Weights of a small mixture-of-experts language model, trained from scratch on English Wikipedia: a variant of Adam for the experts, 3293 steps.
Below are experts of layer 7 (counted from 0) of a mixture-of-experts language model. Rows are named router (the router's row for the expert), up (a neuron's input weights, with its number), down (a neuron's output weights, with its number) and show model dimensions 288-383. Each number is 128 + 24 x the weight over its row's rms, rounded and kept within 0 to 255. Numbers have three digits each.
Before each expert's rows: "comes after" lists some tokens at least twice as common just before its tokens as in all text; "comes before" lists some tokens at least twice as common just after its tokens as in all text. This comes from a sample of Wikipedia text that the model never trained on. Tokens count by the router's weight.

# expert 25
comes after: " ", "1", "–", " (", "2", "9"
comes before: "9", "0", "8", "1", "2", "7"
router:098133099090129092121120134109175137122150170151133126126125147128121111145131149163115125161123140115134110098155171144151141099168150128128127152114121101146148117141083145116099108114128109118128119102129103148121130128143165129151127151144131090127151176139153120129069123082129075141
up0:141122153093095146127174173137104113111133139139102144091124103116141132134121095150096102092151143157118152130116143170137097139133107128122084162137155129132163132143105145157139148066131101105142126117107104108138126181089076083130117142111128114109134119115114176122136132139110140123
down0:103152127141118117083145128131147152143117159211130144119148140120095134104099149190138112137178079106127100157152130092133121136145113116138127125100131090171119128139148076118149124125112170146128132128111145116148135149165134118091111123142140160148086140116139105129132161156138097149
up1:175088124094126138125105086114104135121136103155129145119133130154135127165101111111124130132118098123149133127094128114101154135121159137123168101117118118130174111172133144146130167155153104127137121101146141102131127119154118108136139106163112138188131134148160147162101153144151134116
down1:132127139131110157139121174100119177122122146127121117141133088119097141077132136101156086136148098150105119133125099109094144115142157160106154065164091091117134176091148110118122134166105129133153115118150115114129166161109141131129157117144150131163105106164155097126164126094135115154
up2:164109116131107109093127118098150095115140118130123091082149118117131114120134145087111131090111104101117156134079119144132125140109134140153102068157128169120089115112074131157123122118143139099128108085140162103114160150117134145134153126110160100161144099100122145115102140108137095127
down2:139146119156153122139121116117157129132157072090113128145125117144131155117178104096150151121133098127118109120131126110096110120174118131144154112122148146164118122122133137177151138128109127127137133130149152073169140143092115179113163139159151125099103139140122108148118144135114120106
up3:099143139080098120157105129120101145105093158137125123162126108153140115147110145107137133121125138151149164098103139125098111165102122148135105129129084100099155160138095106138053174137116125119082115149149125133155098121100139123124175144172130147130144125141116110149152139096136095089
down3:106186117146120119118146169160150164126097137080116118128115134177131152116128118133141164115163151172130107164130113100156166113152139129130118074159143102121130071102146134145098105142146112156143130124113151104136143153128152117173139116106139124135120106161132145088164121115114142162
up4:125122068116102126121163128104112145135137131094122151115123146129147163130087123098122142145131135110121122155125129099152111138078138126142141127143129107153104147120146100169162102116130184180165122161091137127191163111153151105115145163153136154151126086109070146108121101136142144100
down4:124125138121111155160152143129134140151140133104078150139122112084132083078092141146100132108154107170112146081139115101126123096117121129137119098139151150127151086130123126104145131096133112137113174118101117118099155131132108110129095149080168105104119123151147173110126156139147101134
up5:121120160069104098116149150079159121141106161106146130110107172195103163136108136123126140123131125128127123110108112121091182156107152136092101169163144136165105091123121091079123151167134139133125137124124111143088127154107104122096144136116136117137087128136109161074136121129090124129
down5:159102119144109131114132127111156095142121101095152148117126136111126113142115138136135095121138168149104089136175111111147077154160122144180137106155118105097102151115125142068079140150106147092127074132144167109107125161182097145120131109110133079106105178128128167105138142088129117156
up6:167089130104151100146120114099116135111116152107096125128106156136107127139091117110153133122131118131125107124154140163158094113129156133107113172144110117116122158128111115144135102100102073149089157115099116105117143133123098095173086122128094102123141159047102150092115113121106124143
down6:089153127144106141098138092161127092145142135160127152138132102077109160130117088106138070154135144145116167135151117115164164118103101096134133111117116102149114146145141161107131167132132148129125133089125133133166141162113156189159136139095087125150099107118148124160124149105150112128
up7:166119139103137096096116130122113108134117148126126141145094117169115107169123130150120116102112147118102124138108107126080092132096138154148147144148096124112157137124093117138114121116107191133102123146117097127117105170136161130135104142135130112126132162132126105107120129143144129121
down7:110154142127133183106165126149143074140111108088116109104130111115171125092141163128140163137096121126140147113135111090149133098124148142122145130158121112101114179177106125188105140098127130116168078151126164118085101119121130107137153114080105116140088093158107086136137094106129104152
up8:067109090125151145119167165184127072138110136120172154130111149129144178125128143130138175105124142147098098155155129092061125127131136124107142102111140096115138202133142125153106116100174125117117107152060143124134116111094120103143143177166113131163067107132098129083139128128171120161
down8:106188112180104178165103123143113151155123139119121134102121116155130145109163165172137111154128099125136154161162134114103100128172151116148115157167125115121164134158093113139153091106112162138124151119137075119123127184104137113154090145165150117177077148098118111153119157141112174155
up9:148180136175140159137122162134094112122145136119164134127133141109131152153119141142117129098165144117131141146083092135099109132097140131157137133148145122114107122140117119131106123103124159119148145120114126118177125104149131110136162132107115092156148117099115104119138151114126143058
down9:143142162138199132117126140137118149141141091124145128108107167136114118160110096109171106141108170080123083141135129140124129112113184092131132110098084127139097122119147147148147130102095105106093114150117166108098100142098159142109189133122183098145164109084143110120141131140139136140

# expert 40
comes after: ",", " to", " not", " had", "'", " and"
comes before: " the", " a", " to", " that", " be", " his"
router:133102136121164174110152120124153118159149099126154169147133160107104130125094083133154127123160112121185082128132130143152102146141148106116110099103118145145146175128129114133143116133156094116112103128089152144120165165129097106127111131084093156093150157142095129126123118136154088167
up0:150098126125114175117127117120123149100127144127158135120088147135150132130090140080121108156107145109114122123106128104087118121109171137089141125125129158140156118108137109054094094115132114141141145151124105089138104143138161139131144134187154119116158149111145132128142133147151158112
down0:176150114115077129111102134079126133082094155120099133155138123135146163130096142142100110152122133157124110143151121091147134153087130146085132119094167121143124124143103150133120082122143117134156113150088132097145151116132135187171151118135132135109131089193106168111169081152094146139
up1:126146137116134131126127135162109091125135108097123102127129123120135136108138107139166162135153125114111115124107175152123165132089111139163165128157112082108100101145149139157132132128103117121124111126105117147158090121157174095070116127106076112124094127128124147133160114123145118102
down1:084131124131148116112163156122097124147094095124113113119160088131068137088130121184155152119177154103133130168092113153125141082071112161134100144120148113101142155125136130172135137119118140137160108120113110145146138101093144163113085122161100128120090181133121103104133140133114085114
up2:112100109201119073122134144099128154111135161139125166116118153130132151124119126108140126158090094114151157134169066142075080122142130145143155128115148106152099117099100122109140135153118125121156134131106105109119131102117148158130150115118180122092139144129159147136150148157117136111
down2:142115095125109108117115143131142144147074152139099177155122120092129152107139162125119114126143101145143143150116078158136126138117124115128113149127160119124153122100123159144093086055126188140121122138101133118159133093134133127136133086089106129163117093155101152144137150132132114142
up3:130116061138149147112120106091148121131080171131140151153162127112164081155126117085123136117140159129150140124117158141093135179099130125164166141146098139155134141135124159151142170094133118137143123117128124090170131118105168175130147105084152096165140119114154094192115139139186126123
down3:119167133138112103132112098127102162137167152097068105109113136142088133129153164123099138056166131154073128118148072112176089112123125144119128145128106161111110128140106118153097153127138118147146119119125153160137150148126089140108131138138148097155093089148150128121127121146134124122
up4:125107117179113161144139149191139172112135131157167097111153143126156128122113142084128123085157145125111100190118114156111138162129148131141104107135154169183138106115140138144082122071134093157143138134128143133160142102099150145126081110100105116186134098101121093167109126113106201133
down4:161174138140117132108144108138131125132143158148118131114125117114133129137112109100110138128112153120131162192105110161133164156138106127181132090127152167131121102133084143166119139126106117138177120123155102140118096113149135127123166131118113113130133143106153126133138135115116149129
up5:101147080115100166135117145101149115091153131140101066102091140106144115144151113162118122130177160121129130150113128076129122104141097137148161106112130118124131130091115126133090097118139121121112149140111111112144139106124125190108141098147130100118102127122135148080111107131144127098
down5:128126173157149155131080150111147134123137107107153088166075128114106133134119113103147160163131140111106101094077176064075111062137134143133126110141140126103136111142127101135094127115141135111133143168097099059121140149145148160097091135096093115139111133111111106139156146131117131138
up6:139138131129169131128129120189122143143117113152152112156131125115146166120170125174114138125163130154124131138158126142079155151077091144165146124126118141136077113139119153166121150084169114108146117107127093116184157106156164183127151138116092119136073107097120129117153115124129125113
down6:111134116109141140125166138129133113155115107121084112129155099105085127118120109131166134125163170116145088147112107132156119140078109149098145134131129113092156144151123074137109157100151121134114123182142134106154114133096131127102103131088131122121121185127114140121110110143111090102
up7:151110145109129142154091129132126141120112128104123154138103131138137122099122126100154124078087157146147115151131139157124142135099133118093112129182116092177135124124091102130130157172137133133121124130117110131134109157111127113128157135168136094130152084134143118086123142167135113109
down7:128121100125120147145170101101138130144126139124145115122122109071144129146146108124130135131138162184148160109143179074100127122103090106135132150149124111109101132093091116139114144116134082106121137171117156146146112105085171125149159109131148142133062122108086161149116148130082146138
up8:155142166160114146201110136160118120138133133115149131138128104125101131085167138104085124092158134116139101089143144098067137133113073139107147099098117103144095107158137153164151142139110110116138111119155119148099172094121125120152098162114157131127125123109131150120176149111150130093
down8:140111159139140138118120119120140083092150120144101148153144099104139101157071074140132136146150098118158105090111171154154143125148131059117180106098143168088123172064143114135080151152087116107172142125133118144125117131172132142187110083128095181126146098157112093105186152130116127170
up9:124096146177103103165096175140077113110079121114146117154109112163149124116141139106138141141177105158152120132123109107116098136138127144075132149107127125098154126137134140110137135095120137101149152149122111107121140110127133122123129154099155122157126151129107146158134098129117128139
down9:104131133107111135115121159091117171133126137136115113103136159163094121138184158112137115088092144145107161128118103126122143081114103142080121164126148107140138106123120157118155100111147134157177112106086156133108130156191127124100142170091131103144098110106155093126134127100070163125

# expert 30
comes after: " ", " the", " and", ":", " in", " to"
comes before: "1", "2", "9", "3", "4", "5"
router:120117133102149163132086149144163141128131139149127104178099128121120111137138134121137179108145076099160109135090093126072092186147104150113134119072114145151130116124110135149114101135100090120093094126164139162119117138140125126095113109166113058102090136121145074132145103161115132116
up3:115114101142179115125181162123071068136112151163168076121170093132112119101154124076180142078160136136188160150167134121144085123134092112143173118140137125134104159115124163127111173130152165113145155093127133105136123131128118140109157107116163098175145133136140134134104132106101132132
down3:158105101162173095123133163165114140160113130174123154118138124111100185125138078112141099098161126112112098111150145150137097137120139132116115165144162138077121101154110148126114088147144117146155149103136129126069117145133167088163177125150157180097127078130116126093168093160083115111
up4:148129111098129132191113180101128154136072185115125116141141125137135131129126112118159096120137117132133126152132139113122171142140141153159153153123110080110129128125152127155136149138152154148167158137123143150090135147115122124120139148138128149165107103104121048133171121100154134143
down4:098133143143151128154102145109138125150114138098160111157152156146101111109155142079103087121138118099163116130092062135137120133146120120109191130096142105147130153152135130143179189093149121166124121133089146100137139119165132171103135133111098114131122119119090126102144125159111121132
up5:117098092137133104157112154151121106143118152134119109110119201142164118149087131141126087148141127130138090142117134088132116143126123140122148159129128141144129091112113141116152158126155164139149121117150121097126111115129130135127166112121160156146164093112103147163146129125124145107
down5:088138139165126121106155156141130148124096110121132143132110154124155149103130133087121106108091132120134146120150118106139107121100152129134122099135134115114096161127143112120128155090119161119130125169117129135127189097165101123133128119103159109138128091121095142179074128138135114146
up6:155116123143107138128126162166111103126127156121137098116130036135122102091154133114161149159151113111151104118131117159142139155124115117130130079125087127150124089114181114094154162103142154152088135128137179047108114120089128121119110122109166170152143144137099130108100151140117101103
down6:135087131142090109138109129132125141125099112130107088144141154096144130107083118081119137130128117140083118153139144123152106126134143136081134106127112199139088122142179157122166079160132148131089142160154147089096098150132106174138160105140101162119116089106151153107152155144125145157
up7:130129118110121135172145132120132122147164104093162151150174141102131153141103120128107119144127130152175116140110149115145136110125124118124142111123090096128138121152136134176128111132086132123105106080115079131197133102145133082129081119114057139142088121088124140102148133102132144152
down7:136156135103106116113129133160153123109116077128128132150112113141113142102108127148113102154115147085129165116130119138133166099144122100138133127164102141083148129139123127130084081093121145160122152180141138124132145124098074146134095119161130133129156129132114108137100098146098098113
up8:140114095132132112123139112114109159120095140119129152174132120155160153139163131176121141119159133097124148169111101128123145128145118118129131119113110132142118135066148121182069107123097142106148160133126126113136145106125146125166134095103149129139130129146135073103123108112103121123
down8:164159110152125138119107125144118136118133077133161081130100118163138151157136106122121142154101151164118106110140112131106114080155137101125129172142143115122136136103128131101143156094124123138113146115133111130106119160132100095149128138120109144144094131125104111108169108112128134129
up9:158113126093126160164130133120134103107119120112182142133115136131159173124098121082097139107142134128107107171117137129119182133103157074104138131075090122127137136124113060125107143135136142109122088125133141118165138134152132140139083120140122118140145142129129148102121112121137107160
down9:084160152133153075138142126154161165118137128095100163120119135159076144133110148123124130138158133138094160155080089071138103138154168090133113078118109161122135135124124095074121093123108140096120148137076104141145117124127118156129131089149114140066145181147110113153124130176114108153
up10:110144124124120127154123067162117086123100131097106122124109108116125121128130106124163075112146166135149133143142152133150134129134138131112151135128117170138145193101114096143113129088143123095144143151079164103136139149148123104169125118138099130101130079136161101109108159132152147126
down10:117125115150139154125147094151085097070115074154134136119129103120129108119135083124140110102141102119118090138114156145146121124159128119188103104118094127111119136145104133127125131124130136136124119124128109081100109142127130139110100116110091091112146169143110126123124126103173131152
up11:132098109102116156091121138138130167117107136136114159132131105087163153130142096131143108107117111127109131117106140113112174133137122101107073093155136127142133157076149121131141162138126141138121180169126119157124117122150093151150122097132177176144079159074164144115113143118162147091
down11:140122116095127111131095142141072101112154145127171135146134147157096131114107136125083148132105141156106131133123132130116132112104116148130162148133114105134130128099090122127155160132140153151145090146121117119119133098139115137138158172100148096161109134133125117134106133086124120133
up12:184163085060129136181149092135130125123114088116175127150134106094167125134113106092118122121106149135110126142107163122149161108134129139095129123109121121124125132101116086160131129137113131133121126120147123115161129112159122127122113148154096138153107115115137123122155116079129127186
down12:107133161132134093135117153173153142098104115126091134135095106125087160135117144105159130173122167136113132162109048081140135114125149096095137102108100140107155108117171149105099102099116103122108145133121113115139137147138131114162084127128104128132133198128153123116116115167153121119

# expert 34
comes after: "3", "4", "6", "5", "8", "7"
comes before: " ", "1", "3", "4", "5", "d"
router:099124143099127100138142184144090144123118136173082126112142121114158139176130125146091121125168121128167155095114153134073136117160099121126106146075114102100084088096147122110143146114134168138128123111188071089158113158110085115161129107125119103133137114167148167175116106158166135121
up3:128102174120112086133091147182151135144087108122152109107090117122134136138137136120094114141144130164097125136109140125127125142117171107133176116117124143126120139095113101169133131108122140122154147091136146101169111162111122118129113113135093112164086137116146129152108173088101085133
down3:121158131121087169155135127132145070165099132157167144098168129147136098158131102119136111104133115111118128130098104116129143110118150134144117114165136141135124106094150137141144118136121104149172119167136119128149146105092080150095111104143127108120089125158136155123095111117134113132
up4:140103175117141113145131128143119122105123115103115146113078140138108118144079120102138119131129184110147099131120157109115133131138122168147151090131153134132142131123142098139078147098151152111140160143105151115107135118139146095145164129102076147162157129093137150127160122103141105163
down4:114186123085117109154140105144116126092131114160130135131137169137178205132110125150147093139165114107090150148109175127092128121174141146149194147103113107129105092119107091136118133146111146148095109143092124110137138129163101102116135119120064136083117108143117124153131144150105113160
up5:097111136103131153130142129128156122092094131120107140126130138127181142134123091113160125170117152150151105097144130128119105092081162135119098112129111134161159123135151141154150143048140138135105171114112137095143147133133157156135138160100099118114078173112135087161108119109125083103
down5:149113174185136140109129096149102143114131136160113116142067119140117111118131098142136174098158167070184126144133131088089154150124149124133101101158135084115135094148130107123106141112118154128119129161119140129099113156114116161112154150147123143104176118160121125167106151143124108110
up6:130117110129113130087139145106122123106070136092148089112145152146173154129079131181136131135161135109111106169108146160082113145116151098129152127117107129102120142136154116150140116157130129122141131139110132127154147108123136164138124166135115142128093177099163144118120111158173171124
down6:151107126101149139115148133140129125183120136129137138071093131127161078145128132134189124149147121121086143111118097135110089108103123168136108116122119150124145153122113127169165148130161097127104153135164105160065109123098128080138133087172098106161144134093168151132166116165149139124
up7:119143141128135123108092151175119117113127147122159080094128128120137149137075118110120144141107146102149107150128123171147098099153116109135117134140096148147139105187139081155137095153130135113113124145109124163096166165141101125120129073104106132136132113124133153098136132180116105138
down7:166139140080137155090149162113159135138136096111159159118141130144113102105086136143153160111120104149107135088135139106155121110101181089184146149130122167159136164162138133186165135126119149108140123158121128104113124137049156113092154146153111130126119162128161118135113143138131128118
up8:111164075119156063095103143109130112144167173116108147125103151155141131122136122100122143136151142123142105106153149131134114127130132131150098158181118101137110129088133095101156117130125094111115196169108079149121124122139128127121151094123134126129106134083116121110152144120129168162
down8:122134112139117143119122113129136107137101134160142155128149115118126108117158127143130137135126169157113108107121152128110118074116103147168159121177117109171147128122145102147128106134136129134118120080107106088110120163111126130167125152142153149110128123092171132138140121144117089125
up9:128140103156130110122127120142112121102114138120160123146167122177142149091111098145142131172126119126161114095147163138145132140096141121116102077151137121130117105127158123093123137139142133101088156099118131150141126101136136163197155129140124084108134106074087082131100137124105127133
down9:098132146129139136125114118123125135093112095100120113182116144132139115161134127154145130120123150153160154121108106132076136116113093135127088116144131130161104137108127094142152186095086129139152164125163111131127126141163147167127134100171126131119144116127170121114070138123121075121
up10:125133126127161132092158140166084091123121169127122161123102138109156117106098136129065145099104103094098162120150102108144138117110088117111141174117130158122114113128158138134107091148129110142064154123136133157101109141128148144157147109138085126155093123134085123178165126126089134148
down10:137184109146128136159161123117127069121131097119104137144139140105126125114155119128188155139113082124164141150128131127103149125125105135098118158102103119135142114093131157159139095111077151136142127158159101113137114102082142111131090132133126113122115151132126160160131095158164139147
up11:126152118098121135089122119108107153114128127125084124114116091193167118175116148108170142100132171135118118170089100143119115200154165156138132110115118131183098113135145123118148112121137153122106122125110137133133152124139087149149062132119165137150090128126117144091152121130158101166
down11:111156127132124124115145123155107146138152127122116114116142112099128145168157165145115134189143131141111150133124109106097090137182132077117158126154132133147129110146134130159147142165147108129117130098124120104094146176142108127126126125150122130130112120168134176147172130149142147159
up12:144148098114165167118100094149134162157128130153121215180185081162193116159127144124140128145189110114134104097088151134113118135143148174152153131159082133124143087089105081133105138142164133133167115114129124111105135140121118143154109125132149087130071153079119126136116151099141103129
down12:134111117129149105098112129127169132133139126124135160113120120103088127134137146129141151115120113124152118191160159120144166129104100111091112168142153111176115149120141142148138133095140161130154105163127173170128159130143099141142104132140139143157150118090112146124170120113135157136

# expert 4
comes after: "2", "0", "1", "9", " January", " October"
comes before: "1", "0", "2", "9", "8", "7"
router:139153133155129164126186135104138124140089135159128119103163083126119114123125133082127168191098130108126142125148172114145121157132133125146149129129104126130151144077123153145129129093103077128173158181110126087161094104138102115193115091160126081152116108097105127123135126128128127113
up3:148112108102136104133091103132083149122143128136151124150106182117130122120148105142106149145146141093104134141120120115123122140137114107108156159112103123114133174107174121098093116116112102128083130166151118142154088095129175122117118128144128109115114130140146098129089117118126155166
down3:144120137151132153117153126155159082120111109186133115098126080141000138132126113106151147083145117121130113126155117126082120137108150133119105118132154121121120158139126197131100122103142139139132131142098149137140189129122112164173134130167142123122149131114135130124148131111091125149
up4:143130156089151153136066100141112095124121164123168115154123132155149126158118123131145126162125144159082122126124135060120126092103152099110142079169104124159104101130175125113113107156132100110107154125137158124115117138119123123126089113142145096143118109119101170132110104112125119145
down4:145126123133138091116134163128131163123120122118090136132158141150015103081122121110108139123151132100114111117114138144131121137142106095124151148100128097148132134126125134166125136149117142125107178122147111115096168084159121113159138120117100146113115130201147090126107157166136162110
up5:101160148144095153104118092170138100146129128119121124141123146145094126110096128181142130087086117096116138100152133108133151126094099107168101115133118140112100120135117118143153085126166128115103155145124123146112139106123187150103166160132109122099131113134123133102168120098123126126
down5:138133142119141113110138136127096123131106121212127110124110104140000101154132130123123130116127147106110129147141124135093114145147142133112138118135143150151120153115153158102130130127142112121115153132126136130138144121149123134179131153151126106128128104101114128123129119113116120146
up6:131142125120167113111163140139124090133120104129105102159140139117110139113145134152126109121125098105114119141086108114103099123108112123169079126153156130119122130089124120093163141133107178098097121112125100104137136195156142128134092136136128131101113154141142105124114124129118134115
down6:153126133119090136135141085122119135106146171131200105134085125133223162116155122135145109137107108128140156120152134135101129134120105106094101125119119128140152100150090127140115149143133133130116093115121072111152161177142122125117103194131129082126164114186140132135152156113141113084
up7:128139158154108126109118166136117118142065136149129129136152111138109115102133098105144133165113144109123105125149139098131128142093122115141143119138083135134143153091144143097123131097109084127127159161093128081151094114160118126192105111148106091147092119093103139117105113116147099161
down7:116122128122141133118142140132112115137120141162123122132126121116000132114141116118128133134143126137121134143150139132124103143118127127146140124128125118135137141120141155133126120110142125123119123153126146119138133106132119130169135118138142130124132132120129129115122115121138127152
up8:122127115136119092117124118109128099126131131118140114141104139108105130132182122158144112147170166159140117096129121140164124100095127091140166092130133179146118109181142134072108170123080169118100131113133143134135180144157145104105153147143101163113136105142104164095150086120152138086
down8:123129100113138124139138089153128148122157097141135088098103136141191106189132153134118188129109131096126127089130146125123119156168131142115141128093136116119132175140134116112132135183134112075145143120122131134076109116133124138160100135123132126176154125173157155151118174131066150089
up9:173133106110165109140111109138141116131117115131155176117072107131148106073170138137142126147114152109154117150131139126154104131133180120112104107117076123144150174092115105167115171086089152092074169131114156125120133076097131103171127091165147106109071136077123118153114097137121116115
down9:119108154124135127132097139140151125143132146083158105137133151110000167121155137124134149119140100129124121136119122142169113103117123107137102156139134107108138135134136116122124128136130118131143135147128134124124118153125130132171129115114125151136118124138159137100107136130125131144
up10:100081117112097156116147130100079121152165117145186117145161102115122105142096095171124146159183138127139147117102081129134145152109172103134110127129149138106116116109107154113106134126084144145134105130154136088111116099102134127115126123127157141117137076159122170165123127137123118128
down10:149155152157093139113107143144075137168153107241085098145113119102035138165149118122118155122105104116150143104123145099122137140146116147159160093102153154141124138124156123144102129146110148111162130121106134099122113143119141112126121128123119151121120105092133159148131134123111121071
up11:118063142121103089176095123138084130132147143108130121129114138117131085146129111108114102135153156110169138182129115119109191167135092144120126151123134133133136126099126128094113154083109140118070184112116113111092117117095103177108120156132147131084170120119124130162133154168078107140
down11:112136127165104122114109136099077111149151135139126128154120139129141128143133140185090157095130120119111109110095167093126134132126130112098097139113099174125121131148140132090121142097139108103141122127156131124080158111131148113141153143123156120156110106131121120137118132172139113150
up12:112093115085120129118139133123081099123125158142137136145147149113127098113124136151155124108122094139117123157143121089129119127154176160089123091119098134123125148117118127134136149105090136123126135142125076128125118118140170143155125136148162136129130120084124162139059125098102152121
down12:112134129102109109159105145131160142108149111236157126135086120108000087116104133131089116115105117128152114143158139160151106108131134092158125114102129107124135139131106144136131112093121137149119136116128134093167111166162157137113123153117113156125172108145163114113139140117163111109

# expert 44
comes after: "\n", ")", " Notes", " votes", " Votes", " Name"
comes before: " ", "\n", " Candidate", " \"", " W", " %"
router:091086120133087169152118177124122160139122156106140179143117151099155132126106132069146154156109156154110133119090127163116131125103165109145113097141116117124136077145113117147136126127119141157153126154144128127160117129131172089136155109132119123132123162147129134167104133097127134091
up3:116147115174123147130156110128142098143128157144157134124105127157159116147133098129145117090127137136119087119122131139119167170141125143124124109155080130135157127135160072132127117117116112115125140134146088113182161113158167114158127142163172125129144114107121130110134152083066096111
down3:156138126155159144146128104102144128124113169162138154179147130121143112148166143130111130113141169085094167115094110099130123123098096156104111102172133141146127180122095132100092062163114127147174112108162148106141156160142123124123151155132120110140147115124136115130141105142111133114
up4:125154115134136091158126088087090121142138128144132179142176114144119161179134107130084144137146087096149106161153123118131110159125107119155148146135170140156089119142127094102103145106135139095050173128151112149132183148144102156176110141116131121116139113062145074074119144101144120128
down4:112102134155113125093177112102138120178175118133137143152145108139140103134086139092141151148148120080139143098179133118148183101104160105114116127127137091168151134179130160130097154146114147109106123178151102152101123108082129150125115110130140100130129114144117099166107135133154168116
up5:120118166153107138097143121118121112127116148091131113126134180130127152138123120125122124152128146116147139132137119141132113083151171153161145153150090094091130160094139124119118123131146154172103100103140161067149165110122145160140124171105125107151095145120133117141126138136160155138
down5:122158130084161123076133138128107107125148119112137101107132114107155118098151122146175188133102142145149098084135184131101154104118187122138120157120205120096160173147130156152123131142101127108112158157064108130087112068107100133131151108135121135137141111128106141084122151142153150127
up6:111122137103129139145088114109165113112169133121149130107128195161115096095162130125095110127156114087103136141150105134105143131105118131111122135162129131095160121120090090116109120137100106111115174133101076099169163166111136138091120129145163075105163171138144149129139096151131061148
down6:084105141117110104099169155145097130120119094130141100101133160133126111130142147105156145153083093180149148111115124141140147122152120116129139075153156126099150152067116161120151139130095123098120122133111138140140161141150141096093149155120109145145102064115123163107085102140175129142
up7:132127135145109101192128095123147102101109142110145168167095148137116130120162119062142133159136100113112176129121149088113113119130089122083139130073156113132176164118161115114131125119156086115140138114154144169151153137132132109116143091160100106122146145123122151137121113144157052125
down7:144154118084100107118138110124106145144148145148124143107154139146146092116164158148124108104127126085138103102137121135110132142141102130096122112122121146099119125121161152167126130098101119135127116137144162183182104156128114182113146138138112150081155107132089129176135093107162111122
up8:111136092121148152141097119137119143094113165110118144171126104123135098148120103102132122076111065160155135179126128154103133104131137112144120123143133121124158148182131130110101150120164127109131065142191183138072125142171108147101168058135171154104153122151187110140147114137123085122
down8:146131102121135122123113085137107163142108119118097115122125126125082089165115132086123134078114120185136159127166120118135100097144134110123164127153129149116083099111120140163123124115112104148088129167088108149112091130135107102127130128106117131147121135155100166170132138122171197160
up9:126102173149113137121163106100086097126135107138103061096111100104167121184099094092136123114148111136141114133111128121152114104117108202182122119157127091143156134133185083130123157104116099123077161114134128113118150137116094122150152133134143124143135120106132117093112156104131134152
down9:129180146100110123122163091088126105137148130148163149151166118139119076149139125095144184117147119078129087145125140112126126118148139157128156147107108152126124145152120176117114160136116142136135123163122098122106111141095121180137093154113124143090151083135120105099154099159172130130
up10:106145111108139138146105059136139122149130110133159123114170147151115150111180136123149138089128111128151150133128162141132156115148162170055118130125145125125161107131196137154086095162128086087131153104102151134103106083178145174149113098071088093142139111163146087106184142124140125175
down10:094143131162127119088121104156109111148134124134155116139115113094085090173123116129120112143131139141140143099125148145129140174132139112109116146096136136168119120093130130117151145132164117132136134167136123126120157139134139045118149147117126111124165118117137150118114166103158166153
up11:165137074159137124143095113087087125128142122115155146133178137178133166108160128125128146129159093125163127151131152154114092125154135086133126129104122105138156113155149112133078115156093127133076146137125123130129126155127186160153146104144118055083083130109137090090131127126197140125
down11:106107160122130088085098161137075146135168131126147115156120115135134123111121092131129136146167095134141121120105094130148124140146142094149123135108104105115164148123108116111124136112154078095117136146141162159101115112150130083134164116126126143129164136139148149162125175120102111129
up12:100083136146125146098158169141111152149137137109116110144144147101144135128127130161096139117128090116120105192138137112125114167120126112096132124110143097106138114149121134137141143183107103151164113141131110120130133115092135127178114160099124152141120139127124104124169149067167156128
down12:121143160134092148141129126116100165161141146179159133127144101120118114138124115115130157174176138056130119133130129167109123127146091117145152094128094168128117156149124153115100144177138165113129112150120104089123111112122117099165116131136123107136170115110141108142144144110122146105